python train.py --d_model=640 --experts_per_token=2 --activation="swiglu" --moe_layers=[0, 1, 2, 3, 4, 5, 6, 7, 8, 9] --normalize_top_k=true --balance_loss=0.00416 --norm_eps=1e-06 --optimizer="adamw" --lr=0.000573 --batch_tokens=65536 --seq_len=1024 --train_tokens=908000000
Below are experts of layer 7 (counted from 0) of a mixture-of-experts language model. Rows are named router (the router's row for the expert), gate (a neuron's input weights, with its number), up (a neuron's input weights, with its number), down (a neuron's output weights, with its number) and show model dimensions 160-319. Each number is 50 + 15 x the weight over its row's rms, rounded and kept within 0 to 99.
After each expert's rows: "comes before" lists some tokens at least twice as common just after its tokens as in all text; "gets" lists some tokens that make up at least twice as much of what it gets as of all text. This comes from a sample of Wikipedia text that the model never trained on. Tokens count by the router's weight.

# expert 4
router:58 51 52 63 50 51 54 56 52 61 50 51 44 45 59 41 70 59 52 47 54 91 58 58 74 54 66 38 55 40 69 67 70 77 49 62 64 50 60 33 53 39 63 47 30 49 29 37 65 45 14 39 28 54 71 49 65 42 61 67 63 41 42 55 60 38 52 68 55 53 68 55 48 66 49 58 52 14 28 56 53 53 56 59 87 30 49 27 45 34 58 57 65 43 53 50 69 77 53 48 37 66 84 53 61 40 43 48 57 55 87 66 70 63 66 40 64 46 55 60 52 86 44 40 43 48 48 39 37 56 58 26 75 45 28 49 71 66 75 67 50 30 53 58 50 49 44 30 53 13 80 49 38 66 21 56 54 84 27 36
gate0:62 58 44 37 39 52 24 39 31 36 34 57 79 22 57 45 21 45 53 34 29 19 47 61 51 78 74 57 46 32 52 41 51 37 63 72 44 45 49 27 40 63 39 48 48 69 36 29 64 51 60 43 34 49 60 43 45 23 48 62 96 28 68 52 32 31 20 76 56 43 35 58 56 42 43 51 52 49 66 42 61 48 42 47 84 55 52 51 69 52 23 49 61 22 61 56 48 24 21 52 56 60 48 61 34 55 41 52 41 29 42 66 46 61 85 74 70 30 47 32 57 47 36 49 62 66 68 41 49 50 24 56 60 48 54 17 69 81 34 67 56 53 51 60 36 74 75 66 25 48 58 59 50 42 32 24 51 28 53 39
up0:29 48 44 35 54 27 63 56 46 55 66 33 45 32 25 50 39 65 45 56 28 69 46 35 58 35 74 63 22 44 56 16 36 41 57 22 58 43 56 50 54 67 52 43 67 57 31 46 31 41 65 66 72 38 56 74 48 55 55 48 64 40 81 35 59 66 10 55 33 54 80 41 49 80 27 21 40 70 34 32 66 42 46 40 59 62 29 39 47 37 55 57 67 23 34 54 61 40 45 46 32 43 82 51 62 50 22 44 48 55 46 68 28 57 35 57 61 56 61 41 64 45 41 62 46 63 57 43 78 34 44 43 52 92 53 50 38 12 47 68 76 44 30 24 47 66 55 46 52 45 43 49 50 51 62 56 57 60 51 40
down0:85 43 53 39 32 25 49 57 29 59 53 64 61 73 65 40 39 54 69 42 65 54 37 34 56 48 36 42 65 45 56 29 42 56 46 35 70 63 41 65 38 76 42 53 52 51 58 14 30 28 68 71 30 41 65 47 44 25 77 53 52 48 82 60 66 31 42 25 66 48 16 61 57 45 66 53 64 31 65 53 58 39 40 23 40 75 63 60 64 51 48 46 50 60 61 53 55 37 72 42 61 58 27 29 46 27 59 40 51 53 41 37 64 44 50 62 59 28 69 44 29 60 39 37 73 50 84 79 62 55 27 52 96 36 65 54 72 55 21 56 62 68 54 46 65 33 49 69 34 39 28 55 66 42 51 48 75 29 27 51
comes before: " |", "th", " years", " km", " m", " century"
gets: " a", " 1", " first", " an", "th", " two"

# expert 2
router:38 62 44 65 42 62 44 83 60 62 48 33 51 57 61 45 56 47 54 64 67 79 43 33 90 32 74 62 55 45 70 69 65 55 64 53 78 56 28 47 57 36 45 45 44 51 59 38 35 54 26 46 55 46 75 51 51 32 54 79 72 42 54 75 33 67 71 55 48 42 59 75 22 38 57 47 30 22 52 54 61 43 59 75 79 31 54 19 33 23 55 64 71 55 49 62 76 62 48 43 50 66 63 53 28 20 36 47 56 71 66 48 56 39 51 56 71 68 64 40 44 66 37 50 77 27 49 43 37 58 28 46 64 38 29 56 72 50 57 48 63 45 54 52 60 43 37 49 72 61 71 52 36 66 48 46 64 93 60 68
gate0:34 56 35 55 51 46 20 35 76 60 34 28 38 57 20 44 30 57 55 39 61 52 38 61 68 49 77 46 78 60 57 70 66 61 28 26 20 56 43 51 53 68 54 27 75 60 37 59 75 60 54 57 65 55 58 76 48 51 31 50 43 79 30 38 65 44 73 55 57 50 37 53 19 64 64 67 60 47 58 50 45 46 46 67 54 29 46 29 44 47 34 60 54 77 45 53 32 47 56 82 54 50 42 36 57 41 53 69 47 31 59 54 53 71 62 64 48 57 37 46 32 60 26 52 59 36 47 42 46 49 30 51 66 38 40 12 36 39 55 48 44 59 53 45 46 51 60 78 39 48 47 51 67 60 47 28 59 59 64 32
up0:50 43 49 66 65 23 48 55 64 60 61 36 75 52 49 80 47 60 42 53 30 79 49 52 59 35 56 80 46 42 51 36 44 40 33 54 40 32 34 46 57 53 33 23 63 43 53 67 70 48 54 31 45 60 34 45 46 28 60 61 50 69 58 40 63 74 39 56 53 47 47 68 41 42 45 65 29 45 45 33 51 53 68 52 37 34 71 59 52 30 33 43 42 42 28 61 50 62 17 38 49 61 46 19 75 51 51 62 52 44 40 59 53 59 53 53 55 48 65 49 53 48 62 52 44 45 54 26 45 46 50 56 48 70 61 42 83 65 31 70 50 58 38 54 35 25 43 58 34 71 54 49 58 56 40 24 88 52 41 51
down0:27 55 50 45 17 42 33 42 51 56 63 56 80 39 67 27 67 62 29 45 44 79 61 58 52 63 78 50 80 51 33 43 37 68 56 63 41 45 50 66 32 52 55 52 44 73 77 34 47 21 38 46 32 44 61 48 48 82 54 94 69 51 31 45 57 24 58 50 65 33 64 47 48 77 78 60 72 46 46 44 64 54 68 47 50 48 47 47 51 61 60 49 38 56 49 38 40 16 39 43 38 36 47 32 48 86 59 48 77 33 28 46 78 49 53 50 61 48 51 48 50 50 25 58 43 59 82 55 55 54 61 21 44 38 31 79 30 63 59 56 55 27 56 30 25 40 65 62 74 45 26 60 38 44 64 74 68 51 15 46
comes before: ":", " |", "==", " ==", "{", "==="
gets: " the", " The", "The", " its", " 1", " No"

# expert 14
router:71 42 51 57 37 53 37 44 81 61 45 35 28 47 54 51 62 20 35 43 33 63 53 45 90 45 64 58 52 36 66 63 58 58 58 55 56 36 46 42 52 24 73 55 32 46 53 47 39 37 40 24 32 61 71 66 52 48 63 90 66 33 26 63 50 37 58 47 50 62 58 67 48 53 57 53 47 28 68 19 37 46 50 41 72 35 40 09 40 43 51 62 65 57 49 63 78 74 50 70 52 85 63 42 33 42 23 59 30 50 66 63 55 85 65 60 61 45 71 69 54 57 63 56 65 42 43 25 60 76 60 45 44 86 37 26 59 69 50 66 51 50 62 65 18 38 54 53 64 24 73 30 46 58 18 53 53 66 51 72
gate0:51 59 35 61 45 57 30 47 48 51 62 35 52 25 68 59 45 35 56 36 71 45 55 60 62 54 46 48 40 45 77 50 57 42 43 40 21 97 63 64 43 61 41 37 58 19 59 54 63 54 24 33 38 46 74 54 37 44 39 64 63 32 22 37 52 51 50 53 73 59 57 58 49 50 39 56 49 43 40 47 66 51 38 59 71 38 62 70 64 83 51 51 62 53 48 36 46 37 38 22 52 69 53 56 42 54 60 46 43 59 64 74 72 54 50 41 96 49 57 58 28 43 46 25 55 60 43 26 42 61 39 34 52 51 54 46 58 44 60 58 63 49 34 58 70 66 51 52 65 24 41 48 62 43 57 51 47 62 30 57
up0:48 43 44 40 44 51 32 34 51 25 49 45 54 55 56 30 54 43 66 50 70 69 30 66 56 88 54 41 46 43 69 59 60 21 54 51 56 44 41 42 60 52 57 72 80 47 39 45 37 47 59 41 43 32 61 59 55 41 49 48 61 38 48 40 45 36 01 57 29 57 54 36 49 62 31 36 53 26 58 45 49 44 43 43 36 43 64 51 38 65 37 54 76 52 29 53 57 34 45 30 51 68 46 38 37 58 56 39 84 37 48 31 36 51 58 66 14 51 49 72 58 36 55 26 10 38 22 37 39 39 46 54 52 39 64 60 32 76 58 37 60 60 30 51 54 49 77 44 54 38 56 35 55 40 63 66 43 66 67 45
down0:52 51 32 61 65 58 44 65 61 49 70 51 55 75 64 18 58 37 32 62 55 58 65 41 42 59 57 48 79 45 37 78 40 52 44 44 51 69 27 59 58 61 58 81 46 62 43 46 55 58 47 61 52 57 62 42 44 23 67 53 61 37 78 65 51 54 88 34 49 24 42 76 36 46 42 72 69 70 48 73 60 40 41 47 38 40 22 36 34 45 27 12 54 42 30 63 42 58 45 47 44 33 19 65 76 43 56 50 39 33 52 48 34 78 43 58 60 51 42 45 56 36 32 75 60 54 56 34 54 27 61 41 42 76 54 70 48 26 75 43 67 61 53 91 44 58 42 50 73 45 64 33 48 60 56 76 66 45 35 45
comes before: " |", " the", " to", " a", "ing", "ed"
gets: " ", " 0", " to", "ing", " —", " with"

# expert 11
router:67 51 33 62 66 55 47 53 74 57 51 35 55 43 59 26 78 58 33 71 35 52 35 46 71 51 91 22 59 59 70 99 55 75 70 72 68 40 43 39 48 51 71 45 19 28 55 54 52 50 46 57 56 71 70 51 59 64 60 93 57 56 48 59 58 47 47 59 42 46 50 75 24 61 57 18 50 14 47 24 73 55 45 40 64 36 50 35 35 34 48 58 75 62 43 59 88 77 54 71 52 78 79 53 39 24 51 44 47 45 62 58 47 38 64 62 31 46 33 37 43 80 38 48 61 42 37 18 38 53 37 47 60 62 18 48 82 66 52 53 53 35 55 46 38 23 31 29 71 34 75 40 44 57 18 49 66 67 84 64
gate0:54 56 43 40 73 48 83 70 59 45 49 26 45 47 69 55 82 51 65 62 50 53 43 40 53 62 38 63 77 74 40 79 62 40 52 49 57 54 58 54 23 67 49 69 34 49 46 71 55 53 47 10 47 68 68 45 52 37 52 54 43 54 28 63 42 47 35 35 44 67 24 38 48 52 28 43 57 51 48 53 96 48 61 27 57 53 42 56 53 54 83 48 56 48 26 54 72 61 63 81 63 56 67 55 35 39 62 53 37 47 54 48 58 48 55 52 54 33 72 66 62 58 33 56 36 43 46 67 58 47 53 69 57 44 35 47 49 46 71 57 51 47 40 49 55 11 45 67 33 88 75 36 48 54 52 60 81 28 65 44
up0:71 42 26 56 67 67 60 48 79 46 56 41 58 53 41 63 41 56 76 56 34 49 52 34 63 57 33 75 59 68 68 60 15 37 41 44 23 49 64 37 32 44 60 51 39 51 37 42 51 71 67 28 38 49 41 43 47 46 40 38 56 68 61 73 63 49 54 50 60 64 52 51 31 40 08 56 44 53 59 44 44 53 87 30 50 39 54 45 55 66 29 23 94 31 39 85 56 58 47 43 38 64 66 53 51 44 56 64 46 47 63 41 44 51 67 56 25 56 61 22 71 57 72 31 77 39 65 80 68 33 54 29 28 50 67 54 59 39 43 43 43 62 51 70 51 35 63 73 57 49 49 38 25 28 61 67 52 48 50 46
down0:44 63 36 54 68 48 59 48 75 49 50 48 32 36 38 44 39 49 46 52 62 50 58 63 66 81 26 33 53 44 43 72 46 56 55 33 65 36 47 52 62 34 67 34 34 48 42 41 41 42 69 57 31 31 45 50 93 37 42 56 27 29 50 35 46 20 70 52 51 91 47 69 47 44 51 45 50 57 42 50 80 56 34 46 65 45 43 41 81 14 31 69 45 20 27 72 49 65 33 51 34 59 63 41 33 45 35 68 40 68 70 37 57 41 62 47 68 89 60 55 57 59 79 55 21 56 64 58 40 34 49 38 36 19 61 40 65 51 51 45 37 69 43 70 50 39 70 41 48 56 33 32 48 43 28 45 43 45 52 23
comes before: "-", "|", " of", " by", " in", "="
gets: "\n", "ed", " member", " part", " known", " well"

# expert 12
router:57 70 31 57 64 43 49 66 42 58 70 42 53 49 74 84 62 71 35 31 56 44 55 56 95 41 68 64 66 54 64 71 74 80 59 53 62 63 40 30 48 40 47 40 17 39 53 52 54 51 35 53 47 45 78 68 38 41 71 81 59 40 40 53 59 45 59 62 48 49 46 71 45 42 40 55 57 13 47 25 44 47 57 52 68 11 46 34 44 32 64 59 38 44 56 42 65 73 70 65 38 86 84 68 35 42 36 58 37 23 77 61 75 45 72 45 73 43 55 67 37 76 43 50 81 45 46 58 60 70 32 57 73 56 45 39 62 47 62 63 26 50 53 48 38 30 54 49 58 27 69 37 68 60 80 57 77 46 69 69
gate0:40 59 56 51 51 77 33 60 54 46 50 72 33 75 62 49 44 72 71 47 45 54 74 34 42 59 40 39 61 44 25 38 60 46 58 62 79 43 57 37 44 04 60 20 47 86 30 62 49 29 48 35 49 52 62 57 45 17 61 55 51 53 35 33 61 44 48 57 57 50 49 25 60 74 75 66 35 38 37 24 35 52 38 39 60 47 41 50 34 29 46 18 48 51 68 60 29 31 69 70 78 49 37 49 44 57 55 53 35 61 39 61 48 74 33 74 51 26 55 61 29 63 34 33 50 63 78 41 54 59 64 50 46 77 48 49 48 65 69 68 49 34 55 50 45 64 66 53 48 48 67 81 11 65 47 22 32 59 38 72
up0:72 71 50 64 30 31 65 36 38 67 32 65 57 24 45 50 39 44 66 50 53 56 38 60 51 58 68 50 45 47 62 48 59 61 12 55 46 62 45 85 59 65 32 56 40 36 66 45 39 50 75 48 47 43 21 51 23 66 51 41 11 57 39 82 60 40 63 49 56 38 65 54 53 61 47 48 28 68 92 56 45 58 61 64 45 49 52 51 12 60 64 64 65 47 25 63 63 46 67 32 39 47 42 64 59 61 23 60 60 64 53 33 19 29 48 25 49 48 53 31 60 22 52 31 37 61 64 69 37 53 58 49 47 62 80 44 49 52 54 36 69 62 35 58 30 32 49 77 32 54 30 48 73 45 45 73 41 56 55 19
down0:60 58 41 37 23 62 37 41 54 63 49 36 24 63 47 48 70 25 55 60 46 38 69 39 34 58 88 37 40 41 37 46 35 42 57 59 39 57 61 53 57 63 47 56 23 31 65 41 61 36 46 42 71 37 69 52 71 70 17 65 41 33 64 81 56 34 52 47 28 35 09 68 35 72 53 33 14 24 80 48 16 46 37 65 69 68 45 49 30 30 52 45 62 49 52 55 56 40 27 29 42 53 56 38 56 48 57 60 46 57 51 60 42 45 53 48 72 52 42 52 52 64 49 59 51 24 44 03 55 37 31 52 29 56 57 39 51 59 57 70 64 30 65 54 24 65 30 50 71 47 45 77 38 42 34 50 55 79 74 65
comes before: " ", "\n", " —", " 1", " 2", " 0"
gets: " |", "|", ";", " the", "-", "="

# expert 13
router:61 46 35 52 55 38 54 68 51 52 37 43 51 44 50 19 46 35 36 54 32 64 37 34 73 39 74 46 37 62 55 60 71 82 43 53 53 37 51 49 53 59 37 37 41 47 65 31 38 66 48 53 39 62 75 77 49 47 59 64 43 22 54 66 36 61 43 90 39 56 38 78 40 47 71 38 45 42 42 52 61 49 73 57 89 20 54 17 11 52 45 61 73 36 48 30 57 65 77 51 54 66 69 61 41 38 30 49 60 58 81 46 37 71 68 44 54 62 59 71 60 75 45 47 69 52 39 34 57 49 33 44 70 67 46 33 80 55 68 43 33 50 39 42 41 27 66 38 48 44 56 64 48 61 30 46 55 49 62 37
gate0:51 66 40 54 63 42 51 35 58 29 42 56 60 31 64 56 48 35 38 49 49 53 55 33 56 75 70 41 69 63 32 62 58 48 39 46 48 49 47 48 35 68 74 14 28 55 26 39 39 32 87 52 51 39 44 51 38 35 24 46 43 30 39 50 33 60 52 58 47 40 42 49 45 59 19 84 36 50 37 36 59 31 63 83 58 77 60 53 70 55 66 45 55 48 87 17 56 62 55 45 41 48 53 61 39 53 55 57 52 55 29 42 63 44 48 53 37 23 55 60 38 62 30 63 37 65 37 59 65 75 59 33 37 40 75 33 50 23 41 35 58 69 60 55 57 88 63 39 43 29 62 52 45 95 50 58 44 55 49 83
up0:41 46 50 48 71 46 48 50 59 71 28 70 63 67 34 51 29 71 25 53 47 28 49 36 62 56 61 41 60 56 31 45 56 78 92 40 37 68 53 61 30 47 65 53 54 30 53 40 36 41 51 43 83 36 77 44 62 51 60 40 55 52 55 58 44 18 59 66 42 47 53 62 50 51 47 74 51 47 43 59 52 57 40 41 56 44 77 50 66 32 58 59 34 85 51 72 42 94 63 57 50 68 80 61 62 56 69 59 60 65 62 48 25 44 76 44 47 28 61 19 46 65 47 45 49 56 27 77 52 49 77 60 31 58 62 50 52 44 72 32 40 51 35 38 60 44 39 40 47 57 56 66 40 69 51 77 18 45 32 60
down0:68 49 32 56 45 69 32 49 48 61 62 50 48 69 54 21 53 23 65 49 50 59 17 50 53 45 64 48 36 57 50 45 38 33 42 60 48 49 49 42 54 49 70 41 61 32 47 37 67 59 68 58 28 55 19 44 54 57 23 24 44 69 31 58 33 44 80 59 44 51 25 65 45 35 52 51 43 52 64 54 44 65 49 74 43 47 41 53 58 51 40 44 62 45 57 56 53 75 42 52 46 51 70 59 61 50 40 67 32 54 28 27 48 45 59 45 42 64 31 14 49 54 62 48 29 31 67 65 51 62 91 58 61 44 56 32 42 35 54 23 61 53 45 29 49 66 42 71 59 44 30 61 49 63 58 60 38 85 37 22
comes before: " of", ".", ",", " and", " in", " to"
gets: " a", "s", " an", " this", " film", " work"

# expert 17
router:59 55 46 59 40 35 55 63 68 71 46 41 54 44 63 46 62 54 42 52 30 59 45 60 99 54 39 42 44 49 62 65 49 73 52 65 53 62 63 64 64 59 44 46 43 71 63 42 56 56 34 48 33 51 65 33 48 49 51 75 69 35 40 47 37 62 59 35 52 74 65 61 45 54 47 65 57 29 20 07 42 60 51 51 46 33 60 33 39 19 44 53 69 65 36 58 77 81 53 58 66 73 99 76 30 31 41 45 39 46 74 49 51 72 54 35 69 46 46 32 35 67 63 66 77 12 26 26 44 37 37 47 58 62 48 42 47 55 66 58 30 40 39 31 31 41 52 55 59 28 73 45 55 59 61 46 59 82 58 44
gate0:57 27 59 75 53 97 55 55 47 57 50 44 52 77 50 37 66 55 50 33 99 74 40 51 66 44 56 37 42 40 60 57 62 47 53 51 52 59 48 64 67 74 38 73 56 51 40 58 26 66 14 53 48 52 57 61 69 44 47 59 73 56 47 64 49 65 35 65 48 47 24 50 44 41 24 31 53 50 63 49 44 70 10 41 58 43 67 41 47 27 16 55 68 53 34 52 74 38 68 32 56 62 71 43 25 32 65 48 47 71 48 54 67 55 38 31 38 38 73 50 50 54 26 43 48 30 61 51 65 51 53 49 26 49 57 29 91 55 58 40 19 60 47 29 54 38 37 87 48 57 71 50 37 57 38 36 26 61 49 49
up0:27 43 49 60 60 58 37 27 61 67 70 86 36 50 51 53 49 46 37 33 63 67 19 22 56 59 61 51 59 50 46 57 62 49 40 40 43 69 50 31 61 60 45 46 54 74 37 71 53 67 59 37 33 49 68 48 61 53 25 46 72 42 69 48 53 56 36 29 41 43 37 37 64 31 50 64 53 48 68 41 24 26 32 42 36 31 58 41 31 48 35 71 62 46 54 65 72 48 43 26 19 91 55 45 24 66 83 44 33 48 36 69 54 39 58 32 45 58 60 54 44 42 44 63 51 56 50 33 34 59 52 30 23 67 43 49 63 56 45 78 65 66 54 65 24 52 66 58 40 58 76 47 82 55 54 42 54 86 65 59
down0:36 44 39 46 43 70 75 37 84 72 63 53 70 54 77 68 61 64 55 63 49 45 56 49 66 25 46 29 72 29 62 30 54 47 30 46 55 39 31 43 47 51 27 41 43 58 53 38 50 74 66 48 56 62 55 84 52 01 50 52 37 57 51 48 38 19 36 47 62 47 51 80 35 35 55 43 58 55 67 66 35 46 46 51 88 51 50 60 28 40 50 46 54 50 41 58 40 30 61 41 55 47 37 52 45 52 38 56 59 53 82 60 67 74 54 85 41 71 44 58 66 46 44 60 41 51 59 62 35 61 39 36 69 79 79 55 56 72 77 70 83 65 52 42 50 58 22 57 73 49 52 26 56 19 85 42 56 59 47 37
comes before: " the", " a", ":", " been", " an", " be"
gets: " of", " by", " with", " is", " was", " to"

# expert 19
router:45 72 44 63 54 60 37 31 69 54 71 28 69 39 57 32 51 57 61 47 29 64 50 64 86 60 68 51 35 42 74 52 61 78 52 31 76 58 68 44 48 48 58 46 34 35 60 32 40 58 38 60 56 47 67 34 30 52 54 80 75 13 43 79 43 65 38 54 61 37 66 73 51 70 48 24 49 22 51 07 45 46 36 43 80 17 26 45 38 45 52 65 61 36 43 39 68 94 69 67 30 83 86 57 35 39 33 44 56 24 67 56 50 31 62 47 55 58 33 39 52 81 53 34 68 47 47 00 52 41 39 54 78 63 40 43 78 43 59 56 36 34 59 51 52 31 53 35 70 35 74 42 43 58 34 52 55 76 36 41
gate0:58 89 65 87 63 57 44 56 46 28 81 55 35 40 63 27 51 41 41 35 43 51 59 62 58 68 71 58 42 24 56 72 43 56 28 49 56 71 64 32 51 49 34 41 99 38 39 59 40 27 68 31 24 49 65 55 40 64 40 47 59 32 63 48 42 41 79 44 46 48 59 59 44 34 26 48 29 52 56 36 52 69 64 59 32 32 51 40 36 22 41 61 43 17 55 44 66 73 35 28 16 65 73 50 53 28 54 64 54 50 41 47 67 25 40 45 48 44 54 53 27 50 38 51 74 24 54 30 36 51 81 35 38 59 26 34 63 43 46 65 64 33 52 57 35 52 51 51 41 75 49 33 56 57 56 50 62 39 65 53
up0:44 50 69 60 52 21 49 44 69 31 46 35 29 69 72 49 44 62 39 15 25 34 30 80 61 58 70 30 26 42 69 31 15 40 39 46 28 65 71 40 93 65 42 47 37 53 83 56 43 25 67 44 34 55 56 19 70 59 70 45 55 36 71 67 58 45 55 68 69 60 42 47 39 34 65 65 57 24 43 51 64 41 60 70 60 36 31 45 66 65 74 43 50 47 42 58 51 86 44 50 54 64 90 67 56 47 43 71 28 40 59 21 60 35 37 68 25 38 64 35 46 60 55 39 66 61 49 40 49 34 68 68 52 48 65 28 36 30 43 58 53 51 43 40 57 53 30 69 36 57 49 65 32 48 54 50 72 34 44 43
down0:67 56 53 56 51 53 31 42 62 60 35 42 57 69 65 31 57 67 68 57 40 37 45 59 67 54 64 59 05 57 60 46 43 52 48 39 42 49 26 39 53 51 64 68 31 54 49 32 58 56 35 42 75 53 49 62 37 33 43 00 40 55 65 57 63 65 57 41 26 82 48 38 36 56 59 37 46 61 40 34 55 43 33 44 51 41 68 33 09 77 47 40 57 48 57 59 49 41 60 46 55 73 80 85 73 41 66 39 57 61 34 61 59 54 42 60 28 50 34 55 43 54 67 35 61 40 61 25 49 36 27 36 34 54 66 56 47 30 24 31 48 44 28 64 30 45 47 41 36 76 68 67 52 22 22 57 42 25 67 39
comes before: "\n", " the", " was", "==", " to", " a"
gets: "\n", " in", " was", " he", " In", "In"

# expert 3
router:77 60 54 74 44 51 51 59 46 68 60 29 48 51 51 70 44 70 55 58 52 44 44 49 59 39 65 51 40 41 75 46 57 71 37 67 53 38 64 23 67 55 63 51 13 52 71 31 32 61 45 34 63 24 56 55 58 41 56 72 57 40 24 46 45 57 69 90 63 65 59 83 22 51 57 39 48 39 34 17 38 44 63 45 90 22 51 32 18 43 47 59 72 46 49 46 77 75 34 47 39 84 83 56 32 28 30 52 31 46 73 50 50 69 55 41 62 46 48 60 47 50 55 45 54 41 42 40 65 38 43 56 56 56 46 39 56 51 63 63 69 47 70 54 56 52 43 39 37 48 57 59 50 70 24 70 70 73 44 69
gate0:58 64 39 53 82 48 47 30 43 35 79 24 40 34 30 57 66 67 60 49 41 30 45 46 56 79 53 35 47 81 66 68 39 69 52 38 58 40 64 43 46 27 71 72 58 14 86 68 56 44 49 24 61 60 43 62 25 21 39 47 64 26 59 54 35 56 37 52 38 47 63 43 43 50 41 46 37 54 47 43 68 32 59 65 60 57 46 20 37 86 45 55 14 55 58 49 35 66 61 61 65 42 53 50 38 33 34 80 60 43 45 49 72 66 60 65 58 46 76 67 42 47 57 33 51 18 30 51 53 39 54 42 58 52 54 48 56 51 40 25 53 41 44 63 38 58 63 37 62 33 51 68 42 80 40 29 54 63 22 51
up0:42 27 36 45 38 51 31 26 36 14 68 57 34 19 58 44 47 44 72 66 40 50 52 71 38 82 43 74 66 67 52 40 53 45 44 64 66 54 46 43 63 75 48 51 48 91 45 56 51 49 55 53 55 60 58 34 62 43 29 46 07 72 64 66 44 79 75 45 62 30 54 62 44 36 19 51 56 30 44 66 55 55 62 72 63 62 50 38 43 35 82 50 45 39 52 71 61 53 55 10 70 58 36 51 43 75 82 51 47 42 43 26 82 30 43 30 65 59 54 56 78 49 32 48 64 81 42 73 63 44 52 14 22 42 57 47 63 59 45 39 58 65 40 54 68 51 46 45 40 46 45 41 49 36 73 47 64 28 72 70
down0:53 33 18 42 63 39 59 94 47 61 41 57 69 73 56 60 63 40 68 46 51 60 57 64 28 72 49 23 45 45 61 35 59 62 40 46 34 38 62 48 61 58 34 43 51 13 48 77 25 47 36 63 51 98 84 46 65 51 58 16 55 30 46 56 45 64 42 42 54 40 23 36 33 39 47 48 51 66 29 61 67 52 41 35 48 29 32 00 68 80 35 52 42 38 40 56 47 30 57 55 56 17 51 41 54 35 31 57 52 50 27 49 37 38 67 51 65 49 50 63 65 28 44 71 58 27 38 71 55 71 53 44 44 55 44 59 19 56 45 45 70 48 75 50 62 49 58 55 70 42 59 60 42 63 27 60 66 33 43 42
comes before: "\n", " The", " he", " In", " He", " was"
gets: ".", " and", " that", ",", " which", " but"

# expert 16
router:50 61 48 71 41 46 47 43 48 66 47 25 56 60 54 36 48 42 16 50 53 60 72 52 82 28 84 32 54 70 63 68 59 76 46 53 64 57 53 66 61 50 63 41 29 41 57 46 52 63 29 41 55 43 82 60 31 26 61 89 73 29 61 55 45 50 48 52 66 40 50 54 32 52 48 45 56 46 50 34 68 44 56 47 88 47 46 43 38 46 63 66 68 47 41 40 44 72 49 52 69 72 87 47 37 46 29 62 41 40 62 58 63 70 72 59 51 38 50 30 58 69 63 59 79 49 28 10 52 50 45 45 71 43 43 44 65 54 43 53 39 54 53 61 49 42 29 42 62 22 62 58 32 50 40 74 69 60 47 62
gate0:52 35 64 47 46 39 49 42 38 44 83 30 54 38 36 40 30 46 67 25 55 43 45 40 59 40 63 48 49 43 60 67 55 61 46 51 45 63 62 31 59 21 41 67 26 60 25 60 74 57 39 49 60 94 56 73 12 48 51 64 70 43 25 52 45 88 54 25 44 38 80 49 46 66 51 48 61 62 64 45 48 34 86 46 64 41 63 49 62 48 62 23 59 46 76 46 37 67 49 41 56 55 45 52 53 42 31 37 34 21 64 59 62 57 51 37 63 31 35 38 62 69 50 60 64 52 25 37 72 21 48 34 60 55 52 39 37 46 38 37 63 50 67 38 36 49 29 35 52 44 51 66 49 59 24 47 39 36 46 41
up0:41 53 33 01 41 59 28 44 25 23 50 36 49 53 54 39 38 42 66 42 80 37 40 65 53 67 61 41 59 23 48 68 45 58 53 40 76 12 35 55 33 36 33 57 44 55 62 27 01 39 50 52 52 55 82 59 59 53 49 65 29 38 83 32 24 26 28 69 74 50 54 56 39 53 64 57 52 40 39 47 68 40 59 59 35 24 57 45 68 52 65 53 60 32 38 46 60 43 66 68 31 45 40 69 28 44 57 50 62 72 63 66 36 40 45 45 39 39 41 52 19 48 42 49 48 62 69 34 53 73 60 53 69 67 23 49 53 50 37 35 70 62 49 61 48 50 44 40 46 60 70 33 51 69 57 28 45 62 40 55
down0:61 76 26 61 52 41 60 50 32 54 93 45 70 45 37 51 61 70 51 45 54 53 56 81 52 32 65 76 23 51 63 31 61 50 52 77 52 32 58 54 62 71 53 75 50 64 46 49 69 34 32 62 34 17 48 56 30 73 33 72 55 30 78 40 51 61 49 63 34 41 54 65 78 62 65 24 75 43 64 42 53 33 61 34 49 62 74 37 50 47 50 59 42 63 53 71 49 36 32 40 74 57 58 36 67 35 36 38 58 37 64 45 43 66 67 53 34 32 36 42 48 71 59 46 31 45 56 34 47 56 29 08 74 65 57 34 37 29 48 39 58 54 52 32 40 68 30 64 53 48 43 45 36 37 77 45 70 59 61 48
comes before: " the", " to", " a", " by", " in", "ing"
gets: "-", " in", " to", " on", " for", " as"